Weights of a small mixture-of-experts language model, trained from scratch on English Wikipedia.
Size: 10 layers, width 160, vocabulary 4516, 14.5M parameters.
Below are experts of layer 4 (counted from 0) of a mixture-of-experts language model. Rows are named router (the router's row for the expert), up (a neuron's input weights, with its number), down (a neuron's output weights, with its number) and show model dimensions 0-159. Each number is 128 + 24 x the weight over its row's rms, rounded and kept within 0 to 255. Numbers have three digits each.
Before each expert's rows: "comes before" lists some tokens at least twice as common just after its tokens as in all text. This comes from a sample of Wikipedia text that the model never trained on. Tokens count by the router's weight.

# expert 103
comes before: "-", "\n", " (", "=", "born", "\n\n"
router:145168143126174197164090109124125130167110107124113145093079121132153077122136112182147149142117096101123137136117133104102108113124141120133101074130156139114097151125123125121101134118125058125126090132165185142132131162113119120155144120162144113108069154111157095149124120101128111134139102103159136089100176116160128155147151114118122108133133095158123093100126130134086137100119123143109130134120122139187130119111163156131137133117140134114127139135147123082084140163122138
up0:121110107120123192149110088112131113153171161159118149125110112068093088142153139155134135161144105116114193129096100112158135153114157132144089111114110132167073134139137118101129161125136150118141130135125130142139120159086116114172106123159129176117081134098165091156124107118111148153156141114131125107104152145159154106134145112120111131114094124156103119089126119147159153104134098125151126151151089157131156094129138146155125087161156123061151148106123132135116131143115139
down0:108142125103125087136127156118122116124122120084140141116094134135109120139093099091116108109093184157135112102167189141075125128166182125134133145114135143094152106105084136119145128084116129124119170099103125109092100110141126108080138119114149112142107153165109122100127110194129116155148140130151097152127104122098127131108100140170142128146109118107170131139101145094114097180103216115132098115108128139103119148109150122131119150120096124149108102110129128148123136115110130
up1:142143141129123131140115155089134143119071086145097152130169114115103108132126095177081122088133159102097125157101100131136183138147125156105149127152125075114145141118135110142125131094119104115089111142109128126141134129132147113114165120159153150086087142122138136151088124101095124144152129121158125070108136123136150112159080141183150108150125144130099158156142130104156118143155091141144101127118151111152126133101104128111096122134055086145093166108095141096119131128129148
down1:154125157131171169125137109143111139157144150108136109114125148166154126094137143118157140196173131114126113140140146109126102133156147143132151151120153154138149121155191140174137132153183124163158105137160116117172115144104126146120102110123069090132148112112125129120144105146151137137141129111148124078108105095133119127125163121114110139078159137158157117150159151156084154137124188115132090145125110119127166133114155170113149159127099163131155091156148108089131146130126099
up2:125132118104156106106143168156118134124075094122139144087100130156176168131109108106149121147162162122142138104127127109111118166082102121158112114127127121099100130140129106100134117161122093114152108124128106160135144155121127108156137095179127140101116136135082160138116125150093117132103171090142117068129106071132115125139164133127169116105135123095114090156112118133154089093166091133113077155125182128127139108116142111116103126113124102172142126140118098142139123150152186
down2:115125162159135137178171135134133118120170110152085147115124119136110105116096067114096151139167153159116115118164128106122148095155120102143141102131124087116142152126117094128156117107158135105117144125160136112122144107130131128122151120103127104073158112118159122114137129123166127139132142136096173122165137132120149094105169113132099149148127156123111130137129080127114063127133105128128139109158108147128101141164099120089171209111111119052123109137156127117103138104100105
up3:146155147093125132143139163172128151089159108139154134108101146112121151118176117139200162119141107097164110137134164103098129140090071150133128110083088143148101147155105144111078141118130135119124125144168142149162109161133115133098129142147114090068136149131128128134116116125140115155123120130146102137154114046120107119146112095136103109142127107113162119113135130158129143109124129123132127170121070087123119125094151140124117125152097066134126124132163093125140133099120153
down3:125137146132136122146150133131112123137137140137094139135140131118141168116155107115133092132137124195132139138136112155122199082145161118154150148094096128080136112161155119167173124144110140100143141150098168086108139143122078134110139148153153116068119143133116149086152135108143096124110173131144143067167143184168110113131131136167147145134134136118132110145144121107119079156139163165129151167162116126113131110129129111122148145121138177156124136118105149170125149123137090
up4:156144116120166130138119124120123112118101135134138125119127117136162147120115137120144147133118122142118103167120094152147137117141085088147095092151162116159121141117146119136127124099150144184082095126142107156104147127156133143133129123114142123129109159181115112153113110106109107153123155153130121099116191120138122141143168086192083117086125095113090114118122051134104150186101139136117144129109110127136116092128121139120113195111157103115144125138174115125143114183098089
down4:121127158146112115137149110119142124163139134133111095162128133137072158132110102125156122174105104105118106161164136124115150131094131100076128126101164124106140136096116120131154110165117125094144152173120128128132130097104148076142128127132108119131084131083115185126101118110090132135139173141109143127143155120121122111119099160145097158149118094145102133089104126071178107135098125155149126132123179142141119185123115173103105175081106158118108116141148143100161113101127136
up5:123119156137148140174123157149102113150110160133144112132063118134131121134122085126166130118175093121124117114123157148121165086135118114130111089108136097102167074158109168126138132162097100142170161130121126102063136139144139138133151116129135169135138103130135090117108159127129112086083137118123096134152131144139062127130128081126106130108115100157125135134085140083145092135167074139137145102131147098096115141150109118133155139132160154118103153118175114118138146112134154
down5:150091126141088104140114106128168116049115108091144165118147152116129139101113151088165130119163153154151156098115110162134122135144116141140154145128081166129123110114130113118117109150118116135128134115132131116171162067109114115183103135104142143160141132120138115119134128162063125160142123128157152182137101134149147134120124124119144139118136150126109139161156175149182121107161148125087084154143134149123113128126128138078116077153146149163156112136106107131123091123118158
up6:100121111100144142153158117132132126116164099109143093117109163154124094173122131125142108159103123141077181127155139103125108119124135117140123129134065144098126130185079132142104080143126155113119120144122124161158124101098176139175098101141124107167098111122077147131119146113128140170160135142118171108131126063106122104139154144178141171153123140153128082167161124132132130119125122131156106123124084139139129148119128133123125141135095105142101176123149160130162103118129155
down6:105145109163081113139158160119115115127104126120115147124131081088124163097127112187159116111120144146127113096144107138164064163138157141141138145156157099173129135096190172117142150126091100155120115108131143100111158141149113111120101127126136112137125128133102094139112095152100127106097137094101123092160135189130115122125141119095151079091132137088114118154101101158131111132111142121099126115091163124127094086136154092142135123116135157128157127131139118138077161100130121
up7:153133129124121173135111124152140134148089135151110144136130148093081143151131071149105129153100113136139125151111092123141098139100162109101106114141144109125168122075097155138124080111151101173115142127173141143148122119092158140104133151124130173140071121157154100120091119134141078099160139110098121141088089137129152114118112135118122119102132117105163101146182138119127150121071120110131107120128127138162140118120156171141102122140120161125121154178105160066106139140147121
down7:114116129136132124139148145090145116150146120138117167142147111155098151127091108078130147150097136041108088170144167114106099132160115126110106142152174102145089123158139096144105133136135146092103133132120164141117116167109162132115121141106106121088199132097131114078114114151155110135111116130164151143152146128142104133143117113149127148141126115138128164140083108151081131148146134146111118154087085127093096139154156144095091152114124142122136151104140138160170094139118129
up8:085145095095109096078112069118109170144125159086088109115098102113138095143099135186123096119124155090131131110134124132138146128092087101132131153144106117119146141168137138114143131149136144086143126069136115106118098163130159143140137120124103101108154157079113149135127153146136154155149131121117133092118119123136122064159136094140147093152145080122140132114120171142105143116145113151130104112129138112129122145102098138134174105096082134131150115104134127154072155131149111
down8:089158117177142132116116139077133122118140116118102159127156115144139122162113140147122143125164160132126124133158123146165165110154164134103108147129135108116107163119105135140132154140162112176139142093093123139100095136132101111111135138145124108145147167144111161172124138107116151143162101123134156121128135139147133119113187135182142138184082159143134144130140175138064119146112148130098152162123097115111161104103153115120127073132113169136139179148087100120131167141172112